Below are experts of layer 8 (counted from 0) of a mixture-of-experts language model. Rows are named router (the router's row for the expert), down (a neuron's output weights, with its number) and show model dimensions 0-127. Each number is 500 + 25 x the weight over its row's rms, rounded and kept within 0 to 999. Numbers have three digits each.
Before each expert's rows: "comes before" lists some tokens at least twice as common just after its tokens as in all text. This comes from a sample of Wikipedia text that the model never trained on. Tokens count by the router's weight.

# expert 167
comes before: " of", " to", " in", ".", ",", " and"
router:477489516484467515489478543449527531510486497514524509553489551495499489487491481544545545491517511504485511552500501493501511485525486447511460515509516510496481504546518471456496481510501514487516489490509461494529480494473508456547489514502520506496553493472529483508541526475524517502518508546499501487522527470484505517532530537477466475514523550524516545475475436482498505511485
down0:473479507491491524476473532488500480497503511473474465480477477489469509532508557498512479495520477516452482484528530507515448444506488485502507480513532489514513472475474500513486440501484553501476510479510527512528525545514550527489499503474499480446488492485488441479458493475470530492522494519507471499481478552530534517522553536513520493507505463484487502468527485509470534514518
down1:502463489513506466530531480489555476473469500480444494494513501501511475493492496505495498474504554521516511469501491458512444531478524493475483498548524520481499488452502498522499548519477529477498504514533470484471511516478493466528510470499548469504506494531500473561486449519485436485484502492468482508502479504488528522488502458485478504568471509481477519541510514472507505506475
down2:494512513515507470536473508557487539520495493463469476540479476507454449510486472488506461483530532506485550528505540537506509463501499503496517529500496518543520503459513532498500444500476548506493452525502478499515516483537522483435519536503494515512513501493500535473512522541512477478475502534534475528543499497531525503501513492540501492476519449507507508475531478494513526483487
down3:486496517493501514466504476483494475487511573506498498504480493490483517508487502482543493477481504482519497534493501533504531516520460527463525557513504449478493500490510468503489505518493466477440531516527524483488493440509509505480471501488470550495479493495479513498491503496497484486513519517519436532506516495493503508409488501502476512530463503518474519576523524526542498526467
down4:503482485552531432509542484488487530476518492441491461488499499519496504494504496526525506454467523572512549455494491487519490510505495525511495521497498514474453522475533501518493500504485464426527508512504528531502503493536474555499487477491536493532542521490458485483506513541506497520460526506476513483466501502490464496493501520491526484494461479485487473478484542513509488499489
down5:497502482558510482483507415519511514515503522493496493475506521514504513473496510511501530502501467489496557508481517533443550517481505482484473490517461519518497477494452512539497522519551515538554462538511478544501494493476466474493501501494528514509530474497472505532502508500480472453499496481529469492502471529486543539489513476506466521534502463478512451482517509502488511517459
down6:532491511509505547513495476481484513506485511508490483511483505425502498502529461530485533476541515490488492515550506506452529496494521527533516448524571524507477469496536494498458508572521469552477497504496503538494467512488492500525524516470540468471512501497469486509498486445484497470531483512520475557494516502493503508520493473499472487515524485521488509475480478462498525475499
down7:513488474489504513478461492485496531486480552549518463483548511529510532504482480520514476458488493498537546488494500490527512469533461480468523485524531518486508481483480484497450472484519480534492482495504505495509523525515496473494466528500509515489533546501446534463485535511463514533485488493514511514504449517485451502514517512512466563466493518540457514454478491483511481514467
down8:534487464509547483467549503508494519495529454489483513485453509510492479481526469516494527528484488513485524541558475488505497456489491501487560524485501515546483492512480506498510497489502481533534503471555514509503500526505461463479449503502523542513513512487526520463528482512504512475497525515490503458481473519515552490499462547506501505458500465482522518533431476494495489494515
down9:482480518524510479521535488503525473516510451465495489505489482531507510501482504502475459460464460446521582501477496466522503488507449509507472484531503465508515505470537506498485498493471488492521508557553480506493526502499521546481484485499457500505474553511497556457489562493510484494521513508457509473496474505516451537502521511492535503522502526472523484506503507491501481505512
down10:503494483518489481498476552513517491502508479502488512513505492443489533476448477535482514499480513514483506460456557500486488498493503532541457478473511499445522456441510464466530529498517498521499506479513478523497512476535485462492518485514458478483501521498489483520480486494485536483500525520518486490500459513488534579488482527526474490486494496490511473438485480447527517480489
down11:490537478510551586509487483530519493493480445495478497515475524482525534517549464462483505497528486534533468506475495486459548524551504512521470495488494503526510478471501488460484496467481470524513496521488489484510452534524524474481527513474521495497468469518523482502516515495526487482501520495532482497471472508537477503449537506460524506451519532491514495507501479496486495486537
down12:487486516472461493541532470525509503480487531504507496483559504473494489509505510492510504493504464501498530484496496516493451496511463467480469516458475549476519495530493481494510529439497586496517544498494456514517472502495521504521488468511489510521450517508448508490509515508491471515545469479503483447502509443492510512527515501488504556485484555453510493494510480480496484512479
down13:505508500500452533484473494540488515500492504507532493515571520479538479530561509482479481489515522522498507484494503513492509482495500475520486478477572484511515491472501477504472515475531493510487492461501466479486502473464508442511487513499507515428522449531479487559471511514516526478485427507527496504504490484523474520539496497561509464514490472483519504493486486490491515515479
down14:472533519530459512474458503529460488513512507466504511503503489515480515484524516486495511493511502503489522471471535494485532545424518488478508505483470520474486511524540529512472503513487534544495518493479477513547566479483547473498470439507486471501526523486484533475531522491477497521466507489548506496479528507477488513485503481474470498498455543497526470447478483525525491484500
down15:486478476517514490537517485458512532498513495479550505525424499469487495528436510529461543445525514525492526478501470472487463524480520517529474531505519523493481489506473516463473474462486487518472520447521545476525485466491495494503513473534462490508483472514531457501479488535540494511467485503490501473481478481479530523516507484529491494515490513465482517522499534488472471515510

# expert 38
comes before: " the", " ", " New", " a", " University", " B"
router:487488520492479471503447448490512511487536536527506494493504496485485519441424472501507471461453497502512524494517530505526463523528523520465441501491519496509486475508499498535528464471534477485493500496510531477486508495482462497532510489473500511544506492510500502471505483520507493487499532441496494489498513531478532434489473503490501517523543518512543513509553509475532530470475
down0:446516502509484540529492529481535489512530553465501499504493534531535489570492490503467493462503519497512492485459549483459409521503452477500525494533517536493489545489508485495508525507508484498522491535500508503498491469510518470517452533511491510458475519478480515522535516516493473492476517477523528533505526495482496488510510467518503501534472508479537507485485543470506488480484
down1:486478528526515502527505471476523492532560528505486493508472521494462518485536556486499492485488498479464514529455515467476498499543533511529518502526486508491478525495493496498545525486509532558488489520483492493493521456476518494528483462474498510514526483540529518485547512553484528476555480515495521497538491532512514480544492500485465490478537505508566528529511494510453509505516
down2:504508495494511512452512467492512495480518508530496501487486468425407520506473496495516510478521524507535500493465514523498521485519510507523484476493500539504504500550522498465510478522538531516502482494487500489496496497486489510509500547477481508504480522511501477458571478456551512469489494526525472458508489480491490487487437518517512512524537501491504503496531485475434495458466
down3:523492489480494547535466483497470529529503489517537541530479510488455517528488471507464490492505499478504509504500443472522501492505419483499501526480453532505514470529471485456522543520467507500473472513524541477513539464498487519551514526495507512522494480491493466521501508472499526481472495505486439506491529475458506480486449474466478508508491460488519510535515514485478499512532
down4:486505511530474514517454566492521495517482540482501506500520513471493477523470489497505511482545497491490506466484470465505460482446519459471536512475523516447507489517491488482524471545475508487536529524494497474522489503475446480492466507480513539477526510482516554499535517514484516494493527545502507512522506511484524508475562523513476463540538512523465494519503504456487532484481
down5:498460525514476452492486438541496528523482456544478458493572519476507529493483464527506491554494498490466510497482518506502481493514473468517500536494452492492517460554459499516527503465495506488522476512501493503501489530475460532491530529537498496539533485455491539513535501491471506502482523502458534515523492495482513519491539492531473474468532494483488502506512502481489517525515
down6:468464474464488546518471528457506494508502504549452513466507463535503507485486520472532519521515506504490465500539512543538488493483522474499469490525497502516483492508506494489501513448512500520487526481542553537479513490513534496491468452460566502477494505515485513483460508500506514503506505469449517500429498508515539507502495500509505510497512503475576507543500520523494475507506
down7:512506457492497517469499510501492523488489502540473536485497453500555531508532524509491525521468517514498491524508495519492506547505505522485492530478469489491486487454455504473473531520446479516541522522498496511479469511484540472542501523488499487476474493543466482469458487514497526427508556503479490498469496510495501468537509510524522549439477498495532479491532526524494487510471
down8:523495512561548502454503463503478493521498523468457478521502468504513515497449505499508536506497548490485505518515540523508459539533499481490470500497453525545490519477503477507518510472531496531503470496492523493511523519440529445493492465498518481484479527492516488443499469483488548534484507506470519477484529501517516483460513516520482531519515464513536489477508504537546468502509
down9:462480508495515496513478518482496491492478525522514516486533464531502499507486493517535432474509470533518459496491444474555527511479484504521482474508486494529506454460509483519468488444492487524514490485515520516491493484559516514510459502477536520514487517546469484478521553503519527476504497545494524543451477493520443520503514519521527531503517543501500484466463498489503491482493
down10:488476505480485486539504500489502454497492487481455520464473496506472491432553528493510529502501488497455507468469519509472515536494491450502543502468483488447486511502480466476478480509513521501499471514520500507487499540520538489483493472467495470468507513463498510511509493542486509539487477485544468494524524513549493491516447480516517456492461434521499504491470503486447515518498
down11:493452524582474494518498482517542467510518460496481526509496526510502510503538488509507517501514474485534493483519508481488487528476533529456502490509500476555524502521510486515495505500480512486503481543519534497499492547515550464497475473503484518503480488535509514495506491585496527550483479547492516523460515490501514511474525482510515489525529489472504475458443478505485456483466
down12:514462521521497496540452496489542478500526517475500479508558551480500522497460465485507499475472493514490491495500522533468505483481511488459467503495495469498507492510511486491490507515513509512515512505469554472495475521502444489473459543519510482533504527508504533525523545477510514507467468521544496510506459465461477442490523512487544470511552493519445499494553478488494506520487
down13:539496499565484489508469544506520509493489463473473445505511536468473536481465484502488499461474467500466534520505485519502488501520483488482502468517505468518512472489527499482500485531532452480525491492475487530503521525469491499540517505489504503492493553486501518479520507528509461547479465453519528471511537499484550494505550513509481502480515494498534522562547533526531520496504
down14:493559500518488518507506422522480483499457534493516488508516512478539484510512497495464503503486469437494508524471529518526475519497521507473504486526525486477479472491463457524474519488531515492544495511517489532491518540503498505540499518509517493518519462537501488553494512510476529481492471506502426497549499523483503489503519516471466509498521515474469474510476465456532542475532
down15:505465484465501548519533480508513488496471431496527477455504545491492482518522496475462460476522468499511507478525471508462527484466506537499507547483471496547469484521449490522453490534504511479459515525501514518465500487539504504497498482485485478489506495458519528501497505488478508500506522502528459555480506474522503554503546476529518544481469512520481484511487485490503469533522

# expert 41
comes before: " of", " in", ",", ".", " for", " to"
router:494504453456462501491501527482554517508523499510528534539538517522481483477496535505448531507499513509523510505486487530510493495505507451505484510438523534479484503497513468483515528514520506520486486476527495500525477508503469467538462504508520513479510514502472502502532516481493503574526474525523505464477523481504502521535583503520508490555485526493501516521483476461498454478462
down1:499492498541518497488514549465506478482516483527502521498519498504479521494475468556449487515517481503491482477482478461511524482509539516447521558461528471533486504541484495501509552487493472524519482530514497517511548513514517463537495513498486454511479520517479567491504525549479469531473477452489519524479518529528505516520499474510482521558509518500519515531512501483503465513497
down2:516534456499538516496523520473512532495477491528459489524512519499507536485490477502527463462510484528474497517517534463456513549511523489533510496505557467560548464456467519513497480484524474470472487495521487490498508530478480510513503520487473518501483440510537519486539517495485522534494487503483523508511461500501534500522465523526474472489501482493454500470458471487487507465539
down3:528462492469560492471505460500518481486488492496513491503458513552504489548486491504530497464573523528524495463507521497493455450498500501527467528491476499477482498490493519495489548500519502477443504492543514531502520527496513515478491518491462535475475483493533533528538493478476520514512519506497480465519498501504505520496468498464557467539485500485501522456493478471454528513520
down4:449513548449435520467484441542473470503510506499455502501472484493501539506534518492530528542516498510466502517531493463519500501488529498496485528474481496536520473463500459520484503503461507482525503487484494485469462485485515500503458474515477501505487506470510515503507516514457502496553467482495516489460548525512494488506461484525466501465482510484522487496504451511519516439500
down5:502483475413501515520540482488507490517492546469478486521493474464526482450479527516477542504518520487505490514496540550509526504507551498497500550485485487503555514523492541511509493453524487485516492476504489501525543529531490503465500503527441515495522462509535507537496496486478503493498476518506455518502501472529519551493466506502509512481493512530518460475476500484512535542493
down6:533519464491530517517491472494472521468521466500542463467495484498481515480522501503472477456502532493504495484493521504484486463499542512486529533482559546495530500462463492549515504527498463504502498505479508509539483504470521468534494526503519490476458445508490556508500468498503524506502520521499493514458533481435504497499500511455502475506533518544505461496534532506531452492485
down7:464501512527529474496529502504481467505517492541482478537519514499514512501483530534485514529475524472548490520525474490541482505527509536459480565495526489525500485455494495502486482451505455509551546490500516479494506510498546492559476523530490512535487486530528499531497502522500504502502535474496545498515454469498470509509508492489507521419489498513523541492484528479527469501489
down8:496484505493512501508506484482483489496517490509465507494481481509485464494528524521505512493490477536478481516493543494452502483477510489451509522531500490524439519512464460471457509459506467472478489530460504479504507464503432510483527502553503484436516496531489498500530498492494452543500467486484526497482525515464535522516474532522537463475503501491521546467534518482503537458515
down9:521449456493482502460480483529478485508471492540479534477484513470493483491480478494515480513521453477466509520504480469507484535517464488529551493523517419517483480488474527512503466493547503481501497514488461466485513516503495483502523542525501506517513447491557505511472472510464503521527519491505518472544525484492499545499467496506516508501510489514565535483497468512501553496505
down10:506506456509505529457498469481505513516522523546456522473438517539451502504483539535503460509474515505464499505543462518496500485498466453538534503535502477458506483495489505500506481497537480486481529481460474497488484512512491516552525494489527481510471473440483472484468493488546525525523470461507507464501511505527475480495491504506465518458505489478448516506456505496497512509497
down11:501505479518506540513464469492513512530491490490516480471490494532490490483476510534488496500460476510552453507508486466506492505508498490518477509496515542504533517521504507509489544521490477472498491485475508498505484508547535514505525458517459535503445520510574498479495489529501489529500513544459531524498493545529468476485466479533495528433490528532501445471541530536482520520493
down12:510478504529514500525494532528527513507523529482503497509494432457502523491523500500499481513494473521506506539495484476498541512478523495531459541557436472534495489498518513466478493530485505434533506500466444505515516519511509499505507457465541500516444475493501502515507500480498499516554527503486483522465519509503477468418521483471497503527492533464478502505502504521496515508500
down13:524496487501466516480509512485477518479466494523503498469574495497505506507515489524518522478531492492505534555513508502501495509467487501497457465477468544455502456510487498524527516482556545502461442489486475508509498481478518468503526482495533537455527502496491519530475493502511509513494465477519537438499494461453526520514494564504496477505540515500514480478508454487510477472499
down14:491507482492485505474512507497497515531511497510501456481590472505516477475497499473527536525527493470480522548491518482511529535514454524506549493541542508523490520508514481488535487521505506507515473437524515518507472501467478490504481519510515454479516467519472483507492497491508494531517487518473428505491518452488525529518557469503474536450482498477487539517491497521529498511505
down15:485500495544467495541506515525479502502526528559492476521502509508498520460466506494524479532493496502556487470489508499561507534488531512524477536458488527470478495523489478528508514543481474508509468537543512533500532501516481526497460491440508496512482533457501503466487524492482494513511449486488500479441494506503485537477507472465511504505478485546482513476514519509535442489487
down16:496481520473543524516477410499470490521531532561495503524522521482470509486515496515501511494465542488512495552517498481519478515509451491474501500521514503488456521487518530502516480543509500489520510501479528506528510478486492512504516469487489517509522510499516529489569469493518506509498503532502499486462521504514490553526486540481519523491554512441463491480493514514519526528439